Weights of a small mixture-of-experts language model, trained from scratch on English Wikipedia.
Size: 8 layers, width 256, vocabulary 8192, 58.7M parameters.
Experts: 128 experts in each of 8 layers, 96 SiLU neurons an expert, 3 picks a token, a softmax router, a shared expert of 512 neurons.
Below are experts of layer 4 (counted from 0) of a mixture-of-experts language model. Rows are named router (the router's row for the expert), up (a neuron's input weights, with its number), down (a neuron's output weights, with its number) and show model dimensions 0-255. Each number is 500 + 40 x the weight over its row's rms, rounded and kept within 0 to 999. Numbers have three digits each.
After each expert's rows: "raises" lists some tokens whose logits its average output raises strongly, later layers aside; "comes before" lists some tokens at least twice as common just after its tokens as in all text. This comes from a sample of Wikipedia text that the model never trained on. Tokens count by the router's weight.

# expert 55
router:556439497411433527536488500475465440503498463474493499485525526506493498553490479471575509515421504491506517496560468492536459458413489433495511510511463492559504536552541459496442524501485484486503543411525522500473484533490550483471515511545499497474549496514564469522479491482540488502462503587479395532510453529460593509522583521472434527509547518464526469455511598586498543486525519530534409488533534506487563492504526551482493534485501458541582532462603485527567454523529498575471513522439484515465498525504473534565499506526573496526511481534468453505551514535557510569458465520480500584501438480537439509456515447451500397464462524409486585539542471507503511528510478489488480395503485466494560513522454422493475489414461477415480550482515441460513472541499547
up0:547499530519538452532449540402519543437473536509482474438465507525508478557499538466572546516472472528514450532529453503473547550537525491471463469505502552488533469477520574425494501549406468497515466446512465439454525458479465475537482507453446492515427505455457517470508385497609516515441486532466469510501473432499474523511573506575481495446474456463423446533449577498469496524474511566580504495526448501491456495458542468481531433475538543471464527548517493460527516541506530551456462534497396441523500530461477447539491563541476539474499605481482533526482504562529573494530508554454478504571503474529468566559494468486517528452536495556514442508541543545561574461532467451431451504511458491535495493475496513465489470476536540473486507478507516595436499529561546
down0:542496480506411491492505535550570545535495469574508495504495525524519521469575474505518579448480541435550485415470507543460397453495547520569507496487501485512468529541570483509564509495520445492469457476516407529464460460483486543477571399567426521489474508507495609536502493399440442545531489498532449493398552589537474471521442493467507530487502500564497483438506513487503483499506497468467532519483503488490512499477495529539564520555437481512500478466527534487496491468519472547482544430548576482495452508465496464454496463566565473537513503542444523513521522506472435415480537498527457570424449476535458482473469440507478509458458577479514428467433492532535494515534479482516489572525555447493594444513451459487493551503525500473552494517550546518462542520514562
raises: "im", "ed", "ar", "d", "-", "lo"
comes before: "1", "2", "3", "4", "5", "cell"

# expert 99
router:532459520489460499507513494383469454489542479468467502460459519617552512529489486498476577579450559483496495483536482413513506510438481452472500530487488489500493473498565469556450514512482460535456526422531555490492437498508509484499465470469486483469588493533522494556484478493499470454497495560468430538517469558517554508506467545512509566509546567416472453433511556507518495534578553528536457529507540539540578493548583495484548539512561459501496577429533470571551534528536475479595512486467444525480494480516497565536483473468498497531482452501455503530544593483562502523503398437470471550482524489572486412467497496522551409457456487469442525524498513508485495589531486455504496452493533480488542511524487545476506555478488412496495530463516494450527433524532586
up0:487506474513519495528500493530531474439550571463417523543507479513478556527446505498603502540510521501461547494432506487511510540466544454546421475482502513521479555598501485473452448585508542577480495505555526552496460561563551453506469498535523543524514478478486557510452512471521511437493474543519488521552512553473509475543500520452502516500471506427586470549434471468534550517523475461502418509554539449503418564501434531511520506493501519470450542535476535571467455590456519509468462530420554532473582504545455502501533496534497480395497510584522578505582421489451490476498511532474507416534513490531564499488488476464450450603511554552539498474558485519504454471542514520465443482484545497470519500559470546474498482538469556499487451496512404500463518561551490
down0:464496527568507544472501525564475515452547532470566505479524474489515485533611508516508466528445496545543450523421536503486539473534524490438456460482529540507476455564510496522551484500512516511511488520496509513443498438543484420565408517448509491550568459492508458523451454512475502439437498515447584568562544500452533502545462537543529509475524518516588512508550521530439521472473508425500467454549501472470472495546465567433488515466480524531513409466550464543572499487549491519521504526436518507541440528468486511522577536453478573476481527465513509491466535461476488563507431522527483488483504541498434540516497500516551569515393430510443496439474500559506490564495478620416470480458540436468453503509469516509480470425541480441468465516495536487501480564484392
raises: " on", ",", " of", ".", " as", " in"
comes before: "s", " of", ",", " in", ".", " for"

# expert 45
router:588488521454520517517504534471527466537426511508437521509498510513508505511451473491492503492488512478441469467553450461466425526491477419468514546522493434579462460537509492580460501474561499521399536508518505465489421556459496542479512528561499575536449480516523491515461482533479470529537535539457489505560470469471497590525584558485522481517583489415530440489509485464548568564479523540521491486525566543561571444544494479504541504524557443482536533537521466463491462523465507520567530526450477546472498527488517581493536512500438459500500539579484493522520595486511506525476475539464482493452463582572473481517513455467496468472522480461449507488501458495439507587522512489464489436484489450559544452482480410478490468482395481460521525527595465494615425529531508
up0:445536527545514442527459534509522491530526448510542501531439475542507560486515489468552464511520497447477510467585501467579463535534486544489574522463520531469516507496539515469517522509493511514488474397458522556457485606519434537546548515580488512520503498525582422497466491526476522535482505544521558513510554564497520607523522508446497517492563555470458500535477590495464432480534490507502447547517522480512532446631485506552559514577514546548449560445466492537516450487549448538514411492455498487488593467544474521481563471438490507483507456508497562541553484484497478451484440528522509531531529467506535436468475488482424485455460519497556501570499566511506518451525517474465528534476516495480550566492462469441495530543503538550567435459474469509515378536526462
down0:539512486477606429469514498509593496477489479473523486513537529491440445480480542491537514532546541553509427525557490440530580479490477483599477510480434470551518523528509555546506463463474527521442432512500588490549580449514491554428506536543483470514476536517538493454515486520570539501529455508547488533502468514524467497420513380480420504490569505448522553519463493547504496475524498451514533528524501458476460461469594459479478452461494547603508552496532451483502510464502466427503521477494471513479513426478508510480485453543479459511516569561507470538456446433561537542481513488486466489554503476537530444547514525512485574535462528469527521559556441484433450552442482525435483456541458515489433535502491475469499431525529559452481535494507495543409598522511504
raises: " (", " ", "/", "\n", " |", "-"
comes before: ")", " |", "T", "E", "N", "S"

# expert 53
router:556500453473485534486510522479488497528456449414511500512485501603521475563465457508560472533472489460476493478605397499544447514412494487488492493506438498531432439486573460519495501492502431511476542450496511503518488545472556494500550487510427522462490514500513469545408513519543457484502505497401436520546398500446511569500538532471494563507531528461528477471527512591512518543521481491521448450519515543522564482550536549503533573502508477504568512430514467574552456531515492518499461534477479536465545487523458489524470553530485482545479456521490443527506483562566504530495490496509534535450492568521454504589545476502477457485463519450467556557583465503464473502508480427514486470443503411527549467522506433506418473413442504478587549493580463474502455530520548
up0:512497525507422407442524526517403447451523464598618465471482527507480502514505431493541489421549509513536495458518489535550522513513537546457532453445575531496506496524466472464543450458508501504503444472490460441498477502403482550534475502544519451533502523492498455537495480545433450484590524483536556505489444538503574545520424464441549476490503555487458575516538515536382516459529532463526510462516487496418523549443528484498490476543448480512524535511467490514503515463540481506521496468453505514504482508544512532567435535488413531541643468503488475472487454583500554504496495533507466427490504580506493520551531534479576461502540467601463488505503478499503553503508444507533538463495451471489478511529539553471527536407491433516442472468488480465492510482487476
down0:507487489562472484536465486468477474410584523477422524590525495523448461512525490428555517493499418461470483514523509525509431440463450506594463528493467443495495456494522513516486471516402480483540596489443523594504480581478486491475470492459564504479503476530505486414540503446554478461484513467484470515453465480503545461485542534531494507474437501424502496518553540532506489463571512565474520539547516456550491499522478518570449542457512494376507559508515461519461463562579435509513456509441540518490542524543533557485489520443524584522536473487503517515494504507459488533506558456440510529519488425575540444483521441468486566477569554450476508493543490471531446500405582502473483508494560522504447475507453480424519510492503477462488506502504561492539558410478487
raises: "1", "2", " |", ";", ",", "0"
comes before: "1", "2", "3", "4", "5", "6"

# expert 33
router:506494499491427588547513554466473481547434424483494502502488583495544480587498444554479541563468488497481490487483429429477381504502498500480499527468508411538464425467497415569488523476501430519485511442507515482466474515419558515434509524532480490425501495541561502535486443513549469552545574500458484522535517535478490537531548521426500504520596516471527443488513523549543575523575544496562444465488545548502588470522554522448519540541550435480542529470486497511514459490541425506600500515510489551454522483474477467523477537519477443531464459541460458547515496514500563534495489539472536498445468514491475418546481468479555462463484494484460509515477449501476454523562496493510492503413514493502465461591516481479462531434467528506522519569590457546516500537495499
up0:517512538452512551480495542489406497533474460500476518508546392539546577528517534501550412497517459512472615515448568522512507426545432464490550435432475538487481438474493558521501553519496405500554527558516473576485493520497580475508561546505516467504509590497466516484536528546503480492519535461444529512550452496507457525488508539526501469520527496438484433455470484504523410475512566430514451485381470547553490485513514553493453472549544528502479504552473496492463504565597488490545489463501509523493534498511509501480434451468537513499493545508505490466581527458489475448552534427492538531440525500474521543550574482455565538547454527510458385518528485502533466470530490451472523506427483515443540506531562457523455529480498540475584499526521496458447489485520482
down0:486544380561537451484479480508494482573433501463532544585412525506454456517503446534466426523530498548479516520550511522482452526511542525564422515547477478484482500510489437493519405520490430400465510537452490529535485492496487481515506466443449526502462495473461491555494512536458570521501443517459509475518508501523556590565484473506500551437526458585466516506524517428558510489517501528400512452458450448463480490470519513468538498462542444509499508505563483534475499483500426476575556463507523475518536511475499480460547540539544578429512576504489545489534527504558569470511505488457537466448499522556454474520435493498486483487526472518562478516409486475506534447518467551529489516489568601536546448543538490489428519412462487531546539504468473585483482466544472
raises: "\n", " Other", " However", " Follow", " Although", " |"
comes before: "\n", " The", " He", " In", " It", " She"

# expert 123
router:494446479473486503524515497417448520492485490491487487511471589503512524514448453496540482506398549429475514468558500513503503529495438515457419583466542482489514488498540504557432522519494455479458535513595505513476457502484541488497532522521455551482577599528512464531452443509529466570424509522486490491537500549412509564573571522491477576588556542479584526487564543540520503474555486482512483499529499518492482502530597496408554505534509466473514555442559481574507513517486450534589483514440472525503502469449511496571494522527496512526437476535429492525537470503536539564507468502440487499508497559537481446493507494497544507540475578463432496553530516558426442514547543507427439501471470426482471483510441522465485506479495468447526508507489469443540454565463568
up0:479550477514538560495587483587539560498528511507565539461534549493537532496586470541459461532499580533474503471528518488478519456446503454508527523534497477488472521500575566545497549579466551468560460435466441503534444460489491446555498517521575482443463470514485476489477465514499460583513463509481498514541537499543459513458498563477528426508542548465498477513470504465425491508527487514456449494538496499518538453505529489480558524481499583466472526563472561430445471472526501528517516439438465511456501497465531561464484501497533405548475456530441461532446527438595540466439365538555527437447479486448549466561500557506470451489476553525525458434552546497472504493537585507567503519513526488550490543473513509487537500580427485475486550489487488458570481492509469
down0:575505496385510506586511464568467537515539399477535502513458554494456521466458483466449473521439487504487526465467455480428568476516508520486489486394519476469462510476464417487540506499425518514484469457528513528473433534501572525464468431517553472461553470504514495557493507566525551533526493516445405542548468463487504461501539443528533540489452467489539542505525504447435466460575461505511497428481489458511469445500478487474487497571515485497523543545462490546475483437487477503489512365518519520509452520535543508524532541478545483451484401511529546485544562499479508526512486427529508507511453574441522441448517507504511504485495505548508457421515548528463488502524500527524521514530400508449453490344459508434512485545527440549512497463465495483546503494533450
raises: " ", " a", "\n", " in", " an", ","
comes before: " to", " in", " be", " a", " as", " been"

# expert 111
router:567487488417495515514525511442485446475578438466442523472427509545515475508478445473557506474491517475481513505483516474580508501489496484442473568514475457584477484542510453519478431456521487494417463462598517439490386480494546538481491472491506552509513487524577471481457419496572478532507495524483444516534493520517498512590581553457467500572502546469528456485524477536496528455491524491518499510501528534514503509462545492466502484536514428516504535523533492540527475488452484564536543557479493576501452499520498552507396478476537473545501488480525502531467549508453480512453440491474509606471499482505513501482522475462545487499525571469384536530556504457446534511551473469497453462430459441544492452460413482521522474448466500375454475498516466481599415543545533
up0:573456500523486480534481495506468509464560484528492450486503490491419479501579476493475472532458503488466454486418495523553447539497512540514606495443462541459521487506508573438529595448540486522565587426503484505477410512562522535479507488479478449458490515543471452515506489533489500518447532415523499469494526495500468472513504481480530480535554539536554481486584536482551508409564572481470580461546492531514522551517501462494486539475554520593516517499515465581512505527564562454424560452543494471450531497442484537487522526536394510483403497474499444497493469465545467495435474496506539588491455451513481475489546448503485538469521520468481475494479478484538547557493501474575489513587496459460452593502461444526503560505438495471473474498470533514495526554496394
down0:451507500552490518475526551472609537530526450424466560482485519418504488568449498474413528457497456480477500539506480541494562463489514533437460585519559477516511598470423471552490479558518487542486490565529482552483546487493464527533492515540406491520548471431487538489427565487482441457483531511531499483485494505504562459500465601488491520519531531497432469470508555451478434567405484551480564484511457483517463485496457556486465503510505512510502469458471531537492475551548483472549541575458509604540537527402498489517550465446432437476476437454516516456484455496555480535517463579515501505510530513429449441582482509529536511499536473506421556573540491506467492495476511525434472467506506495441518506541476536496533489483521481478544426496455497563435504492493473
raises: "-", ",", "/", ".", " by", " "
comes before: " to", " in", " by", ".", ";", ")"

# expert 87
router:560507492463507578511500514450491455512455493464466541475430502497495489534512462572456519554414539481507485487491470382529439518487443481480561566477452466557536496532473465514464446530502512534483538490537564435527457492525526506531541454482534500509513513529531525543510449530535435486490493530454432491520506501504490467535487585464505508515515560500510461464512523488529521455551513470568428430465521518570557417536512514478525451504531478508481587450523430507605496488504503518522432537465500561506493536453514521569440494538533530555485472483444507561512511482521489495505432490532467535416470561470472431481578486491513410488510587496418527560546472507438441549479467508484507514472505428565474455510506519497522561503449435404463559524550495429542440533481560
up0:491491485514418523543510457469499450479425499489511421495511473489558496503472526445483516471556498589450459448482509520440479528507562520472476509431471429501469473486516499461497484553396500467496529488493488501507468572523531579479449508505454507586551579484516451532562459526439446536477495470519496499559460436506500488420425519515428473517482453492433455562518481537518578528472518481574468500447654450523453534523430455485393480512527512506431485494438502477521463551450433522541492488517548524519478494491480431462546464466454463567434460536545437515503506515520549501527495478460512368454513506427463461553533548464480547543526504563494464530544527530522512543494547491448479484515511502505505529527520502524519484523485453540555531452551495526477526473485487
down0:577542522464510473449526474443620530487513458435519504511480477498449560490472483542445406462496454445442554487574453478552546483588532497480532515523438501546516471480552538527498486531523514442482510503479537493433541573578517402521511516446493488480479507565449552504541533515536536490546512523506487488538494573517580467510534533429477478483495447481456613514500504529510447500435451498470581490496487477493534544499493560406492502584495503461496439438435486499461507444498478491504483510473513480533548460549463535550446453458522549426494477477498513500471486537545446533533514527439502547501429500488544517482516539550449467483450468437489552530539490421466505494555482548499465467560508497477510474561459412496546484573476469483513534504438494548521449563569489
raises: " of", "s", ";", " in"
comes before: "s", ",", " |", " (", " of", " in"

# expert 42
router:557418493459469539502485489521453435530489478432471532457481549492516486549510446509525488531478498461499544501564450495572492491414495453513451488499450511548453446496532456520444488501516463521525583445511497509468490530497543488446593491552448533411534504503535551542452522488513448566453516567463445545545468518453549557497567523452430508528602489427537432493519541540532535506524538582551423507513519528509569418562518534464487574517512444515568504470540483501532527528543487546502434497400480494488547515489458531485491510509551469504471529504460431550564527540500519533504504503497495568462465471529465491482552449463516465513512515430461551562611471494447444552521463445476512460443480507497526461560506438510493470454467433499541548497540474472511469517456535
up0:535566541491484577471562484451504546496518500496546488514424515488493512514566498542472460510431483495446545529423525482477471537445528525561586488524482469523509518451480389486547537547454510532524491486506517436476549509498520538499533418508443469487428545486510489510494469517474444486477485476588558517491491485452502519410506432473562486523489513531491523535539493529544476566529466536452520478424558556445483574459510474443417594536514468486584463484460500423584512532498436492478546493524506544512550536449491591518450509528468460495556542479465519555574435456492456462501443517498467490503491503410506474557470519510472498498463486462471485534473455518500463518487538449436477527542490498451520498435588543519455575452463511527490597494499577467512434532491490
down0:486515417435451533512531429444458509554463528594521491549565453483495507534542514577562403472533465510498486486493456528492461508544470497443542456545487531460550532489523551466520513533441452458468564503470538517524524503483552514526546495525554571460517480491475465491499517450544467509509474582472469550511490442550546485413537529526463441510466551488567477464526507473547563509520467518540505512444490435466493447527483541549539539462435596545503553439504508474507475469481485519537499488485501519533452470526505426448530473433493515396526429486461466458498511546554485476520488567499477507497579450485561529548494606479487581505465428439486511477491499446493501494505517522580560549519515493476477478510499488538505430526546541496476446517589535452572550546438454
raises: "1", "2", "Results"
comes before: "1", "2", "3", "4", "5", "7"

# expert 109
router:535482519480525542527458522463469442505529444476493513481458556572528572609515419472511580484456555426454504442518470422563461492501485472446493563501517483510538462511550465561480465510503486554463520462571524480491510528500527490481485467566502527466480516544556503468448431524503453544451512547504456514556398497529517519470517539495455484507572490494485464467538518516534538495571558572640500472466606508527542466538572488438497490471596491575501509464514542496564426540447490492583480491431453534455462502501445557539533495486511485479450516503478491552505515497492480464467495508505525535465437504487443441495537491450521418427526529504478519542505481530452516542515530472491516455462508442498466481492461492490492549489389495483480496497572499480535415563503501
up0:498511505523520473477417442450460492498507520419493506524429526536517432452525421464575439428567504496508524470502488502438437498539449460493391531484483443418515441488593486575520478558574454469485557530493489483498527517472484534406493532461492473511486549458474508419467517461501580502542510475485487475508509532549453514458543492491529571414497531452524526479479511460524533603451383507532514506456555515508558495502520490499463585566490490466511473532454475475501505451500480533513468494510541448493482571470539474579568493515443484503518547456520489523481472470488544512469542516459492489510490526580500541489442517472530437555519532541500525513479411493516496513523550455527514431459494516533532553428490542506503510497446414558452506455554464427521431516476490
down0:553495491490511537528484511505538497478455521471429468482495455481445512480433530481497474467400478463474481514456484593462435465487481517541557526568537536548472530549475477520512501432504369512494481450404470529535463462472557524516440502509492472541432479470508484570484513489471500513466532475563485491491416435563464485460556525502509545583561536510522465556429471542498445479504507542521493444452495503512480455474516432512493487493470559476511572514462494578576512505505484482495476426519509521526503546446541577524523581521482475533529551482525564528454591426532471535481516563594494487459492476460579586518530524528462517505517490476501482492468472481509513527455569468499492536466624459456440507575545548536590468494479527463481494526491484497460485544492450
raises: "5", "3", "4", "2", "mate", "1"
comes before: "N", "W", "E", ")", " |", "4"

# expert 121
router:563422500512482516562489517486475446466528501444469537514426574533470476553426404502513517507475553513493519388529467435511414529445508452485497487464472461530455476561567451562469463535530476522497517489513578482511482565472526490448545495516522495503539500554520507484473534506525506527503533523454483564568479484506460478522591562445527478526518470470495451480494584532519603465546574517599489476512482543518505450595502549483570523539520487450610536460526491479543521547504431485531476480474477557502542491519400486507458556547538451453521510513501529563560494504490517486504525587530492565501459581544501465561489490469498469464511500510489538510545424548471524459514466505460485523452467518552550503517516500487449547469457485526548578477465521443504432496534537
up0:479501523500544478466567554471526557481462496417518519529486527520512507522436558449561516549590517471574397482524448468572449500527483455466498487539511395476542459545551439481452498477527558494435504505515453550503409499412488478493405566439424519521533528542508541502575534528561499475500596534487545500515511474497499527433514483577535548569503487519515472454481443466527551433485566509452490434471518468460532530513482491526497482486482478470491500498485403446488474553454495550459534485505494542469464532539529520449522507481524554569516420465533498496545509513499489499492526427414507567486503495467492545543539511489453468513511575453447463524496474457528467470500500538456512579549488500482537465510510591473442452433504467470504541476523504489493602504530521
down0:442520603519447536493531490523524456494554546458506456504536445496514500490502500523548564503475526505511479510534463527528527496497464553516520482429512494520580457535511423517520482524403527530501515451494484516487489526494491499543583513552568538514458550429519499532497576511499525516532432482562536512495527487442525522531497471506572452442426471577525467508506499528468439500544476524422524440448494513480495564535487511549436532557534475475507526462555507514464481444604457494515465458472538489564464563515542497451484533541475461433520514509483553488497438603393508512436519517560433531510557468587471486550487531546498429425542535505563459530429485523504509522486481473457557476471450555539502514509437494437558505492403582495450456459490484511452479489540544
raises: ",", " |", "s", " did", " "
comes before: " /", ")", "1", "2", "3", "ept"

# expert 98
router:504442476505448581491570515500481488560525486493494515476511545503567495573406430537516512495457522523402495424494460457547478584508545449516517487442498473551453438524532465559456549533528455548495566474588526444514473585455512571525514501526485500483523483482544442516505498517519498518488522584489452527547472509466503526533516576478482541520615523480495424458521497481500596549562497544525494495489493519508526479507508530499483557520538474436602527422510455498599459507490474509545481554403478501451559440451485498488457492487540449537432475541506453511488541488566572485500479542491529482476453512585452487561504492459554500509483522462447497520503499557484471552559501447452499487426532498532515443560499441467455532490486508512520502485552470454474442551498465
up0:497445586507525567464465461471547529443524506558476553506496444578469483440486509464526472418603500569437497470523528517487496466483564527466459579503500500491478517503528555542485421550486498549523469540490435506501588526481444526526484497442513420511470465509453406470498465496451491515518484483504519502516512420522502534501473520495525560544522535432521434465461498466439491493557576489470534421449448496504539497521483540517492546461536462516524439500548484440501478530530453544506515493533507512545518468479485455515541515500535451499501452565480532569509467507504425508515523496490487491535494522463511530501517640513510510407513553548565566398488536533449543503473511465510471532484511444556461467409527495477550496493427491472506589596434483485557517480435479
down0:608542481559438490489557563549518480499466519431476495482504499405520456575466484478427542508448504504545451455489509525474515496497522496503553497507556533490490420502526474497474582530460483461546481493493605495574449486523586517512506511526396536398492536493504491453474523475528530505533521481531442507426565518503435458489582488513471523537453452512555532516483507479560542501469457516491474522528498522471537516578537450456436496529385463499475425502485507498491482532512488552459521475503532543505498542539513512477511482508403502457532553410580472488450512457437492546425515469497464519493442454446552480525499495496471544530565506451508434511519488538531484464552465580457555445519491536442449574538474491513460477551549481498497472492526542557455457475555529
raises: " and", " which", " but", " including", " or", "0"
comes before: " ", " and", " who", " a", " which", " but"

# expert 0
router:494512493474492528578477521424523423441527462492477592533478522619517543535462529533511537488470504444487483468525505430553485554513450448490402525490491461522549493460543480563468463543502451529485557516511545460466479504499499480413483480489405520507519505531563483576442462536466489437399500562477506580549524553484527496516518516503492496529532548458511530468559506585537505561516534548480519515431518535569554519573507497416513523480514470455507523472533425511573497536544480514540498538480464471482548550469488533549491531576559488540480445491466483513553559569593494486448407504496576518447503461548475517470494472436515492492442515485484524538521504546543463535490471488483460504507442474519535459537439453447482496437483442521529490546496506429562471548498533
up0:464447510528520555461570546535470538484528480520418514436461431518398525512514543490455521567495531526513473490422519447539520440571540492576514476489509507520493563530548517507507490536526533444517518568511526444523510441478491527477484500556505429443535462422536483540496407500466511471541515509479539453530481529480412518525483478526468532525462532531519497502519497469480527404527593487498449573464513568512509521539515502431542524438502544472558484445525484502491464561449483430447525510439504522514484551469502474468485427471531530452476499478478546545489471519471470491460461560505530448500460449482467502506521471468510494457441461446549562526499509491502512465494400495462457508557490439513556458600534481621450483543484506479488587503471471467492480436518374
down0:503451482469473500484497497502481514527468529523459490517556448539557559555554546483482446531480502490522512527498543464489551534531466461536478497564533464477429432546509500455484533490587540511539441467542506520500476455433529550467500546385501475463517524486465517512493496508475503496496451494477422472493519630511436468467537479524524518474513489524480477577463493493405509519474468496438512504501452445534558479574556508510499477493465502521491457584545401569478528561533486528530499488478490505493506436475537542500598473478617484500486459516524506529424437488501544528528475504580495482582469511419493543507556549568538510539478511457457464479480503474493563469501497588483532561521528403470446512474589507595512552599553511484511421502474499494487504535507480
raises: "er", ",", " from", " of", ".", " for"
comes before: " of", "s", "ing", " to", "ed", "er"

# expert 86
router:522477455465507599541486519504482478528478449454472540502487518480529524583483433484534517530474495463439510447548433474554476552463474511508496494490453500493451444507586410522411484509491508543503573486518494529449498547456532528485590518580424547431528503468543458500423511510490470559484513549469438507565473514467537576520580505520493488577549496488501442509480505529528548486525501551556454457515544513502520435547491546430527531541536461505545493438550487502527451483515475545492486503410483552462544486500472546530490550512536438509487474516498471597542487524530624485493466531507504514430509517523500458546542452493524435474500546493516495528504462493414448535519505472481467432431497430555536531555526451503455464448443451452559552483500439421488467535479520
up0:480509476541461543497500599456500459525480460507464504472479547455493547513452472511541485496541436488466542505456427472539505530481509463503477471515496493506545453468454503522484491472496530474561532453481407547448562486489539463424531422526516469496500507468540454492493494518473453536482560547496571513482536463440529476424563441578563531522451533552593450495576458512494485461583538479479542455509550518569494508526540538517521567611541487448509506507511494420567521520479446546466494469462484529469565519532520572507474537442600470557472466486513540494461467501464489490514513507493510544409518531516496519501516444516541488437539551561457451494534488509498461546485528520486506503505527523460458471529599394484481468536504529592557563470491537447453538596480536
down0:536488489504559475510458409451525489513555482458529471537438559566508507476520464448569492621456478571473493458491530488504479446502454553533604478479541533509537539493470538462470462530475458493451483575477489509525486487522491558496505504535504532495517534514496586497526502457515496550450488475504485504521472515558527430554451542534485422532471561500441479548455465504524404595536445521451528538533440562485472478492543482476526448424458472510454537502552546574480511547497543507455517506566530525515510499504443430518589455521440531512517521473504500558546480565490518498493563535577507514549552513508545508462466535441463568514547488458498558551518491495503537523505462539527479524522540476459508474542376524555544537570422480500482556523501458471560507545506584
raises: "s", "al", "1", "ac", "e", "2"
comes before: "1", "2", "3", "nov", "4", "al"

# expert 59
router:499414538468484548486575551474470494508473506480525571492463558560503555603431430529518552519518566543510539510465541537519479475446473454472446503469456507544510520534580438538393463489541490524477544447522558464448460521509520546522554547497487522430579525517524538598474455488503533572495531539550447577553536524482564512540503514486474525528482522473535496416549505505460530499452497490515498494415470519539514473500485523464519525487509509522489606468501538538580530539495525525516547507527473463480500470500496506546472462512533488480481466519449479475517553596575520501448456551489455518450482538614518497463522472495490463508455539548465541525546458436484485595528455470525490540500440487565525511598508523533536450434490448460522478464518461439524488525521540
up0:460508511532513475498566567443490505554528531490426455543537491531513453544510440485528462485549518528464463499609511533446511465520474514478498524493498505512432553485492495454525504524486452504491493558455502493560458464498570526521516491518433483491449467573506495443469501491471468553498474530509478463508539488564472473550484459529491378508523400511496449451503493561435584514435547449575539438482452491503519510506580454447549460556499423503379482471524498588509530492460455464489552515416454434538549551467496518532458420511479528473489460463491522498547600520533469473496402502407482480545487475551483460495508391453572552456482505495520474470536513536506551502531535548455490510508558503569508471477497532506491545516482508443525472460511513511513519467487437
down0:536505536513444530454485402529472536430508561477472491540521477489611503572451555436494507429445528466497540478444484556504479394529508502483495466509550494517505443459559486459545450492427518545496488490498512494516527465527490479574520505442554536480494510449435484469492496473480537472504497431540484465477515453528459558443499511469547513520520522490466499516469475487483482543567529522499529500575504578483484524420451433569433476480447498482560482493475514479534571492556445486469487523428469507502511524462496487488558494543492447564509467423489501455506495472454490514553481472460499487417511433530416493470426569504459445456411534574535514550518481458499388571601549495535525513515560533545539524482511568552505491504574528499530499458494449473459483535473539
raises: "ing", "st", ";"
comes before: "ed", "s", "ation", " of", "d", "ing"

# expert 49
router:541475476419490528533496485445492448477501461495498486457461551514506522515450479514561525537464495452523507464509499520490446576436481526442444497448553500610548470521512482512426497537533459446488497516557535381482471448481570517495511507494536488528503545481524464520455465501542470481503546507505442493499445629454468526535524550479431515536511537510553534470565533533521572441511514473527413504544506550524499497513507496420553474515537505462460599392524501519528497557520495509603512584482432511471506466478488520541460487566498493504477472501451516492559525553533485554461441519489485466523474478542498439485514506430527544487480529461418527498504529527475474533575554463471456533512527466438501519561484501439444513499473444464454556455516465510603462591478544
up0:460546489506500554465467515532541447483529458534450497534505505413500551496521479409541452470484473494562500529481507517540525473469454485497499537511399428423497500509542539546539547453497560489485493572447535444531483518529544483541549489495445581505454473469578470444526448543416505477483474526462516538496540479471553508428453464494505503508512439497511427438497559501411491430584561446469457497514517518502509505487558491554494525489501479515569493513476446442494485393453571524508470522497413508531423557461498560460511476483516552528508463473550472465452543492603463476511530496488475559560434485494524480512518465507519526553505511453558506466478553516487528484486441404528415563520511527445503522560448428520558554472540449501507518512514477516516417502535491
down0:470551515429484547547448543571524538596509491441574596447502500523486504474529581522501524501494501501466538440497443498528477486530462484537548512503504530478418431555505501494541533464533505495482504505509475462463518402523561474446511491529521466454484517429431531518499496482449510489486519459466454488575481507563470513480461445512495590538461536553500491455533398548472476482501477519518455448522534532436490504573458540590472498579531423516461495468449466486490523556507470491529542448539553489529480402483478520518481514519455496557472501604401471515508459492462547511592425504564532491503481525506485427530506510531456545544481472549502483553499468534491459526520526487474454453506546501497539520549519541487515436457522645442442517492480492484485450509501514
raises: " available", ".", " given", " in", " to", " known"
comes before: ",", ".", " in", " and", " after", " with"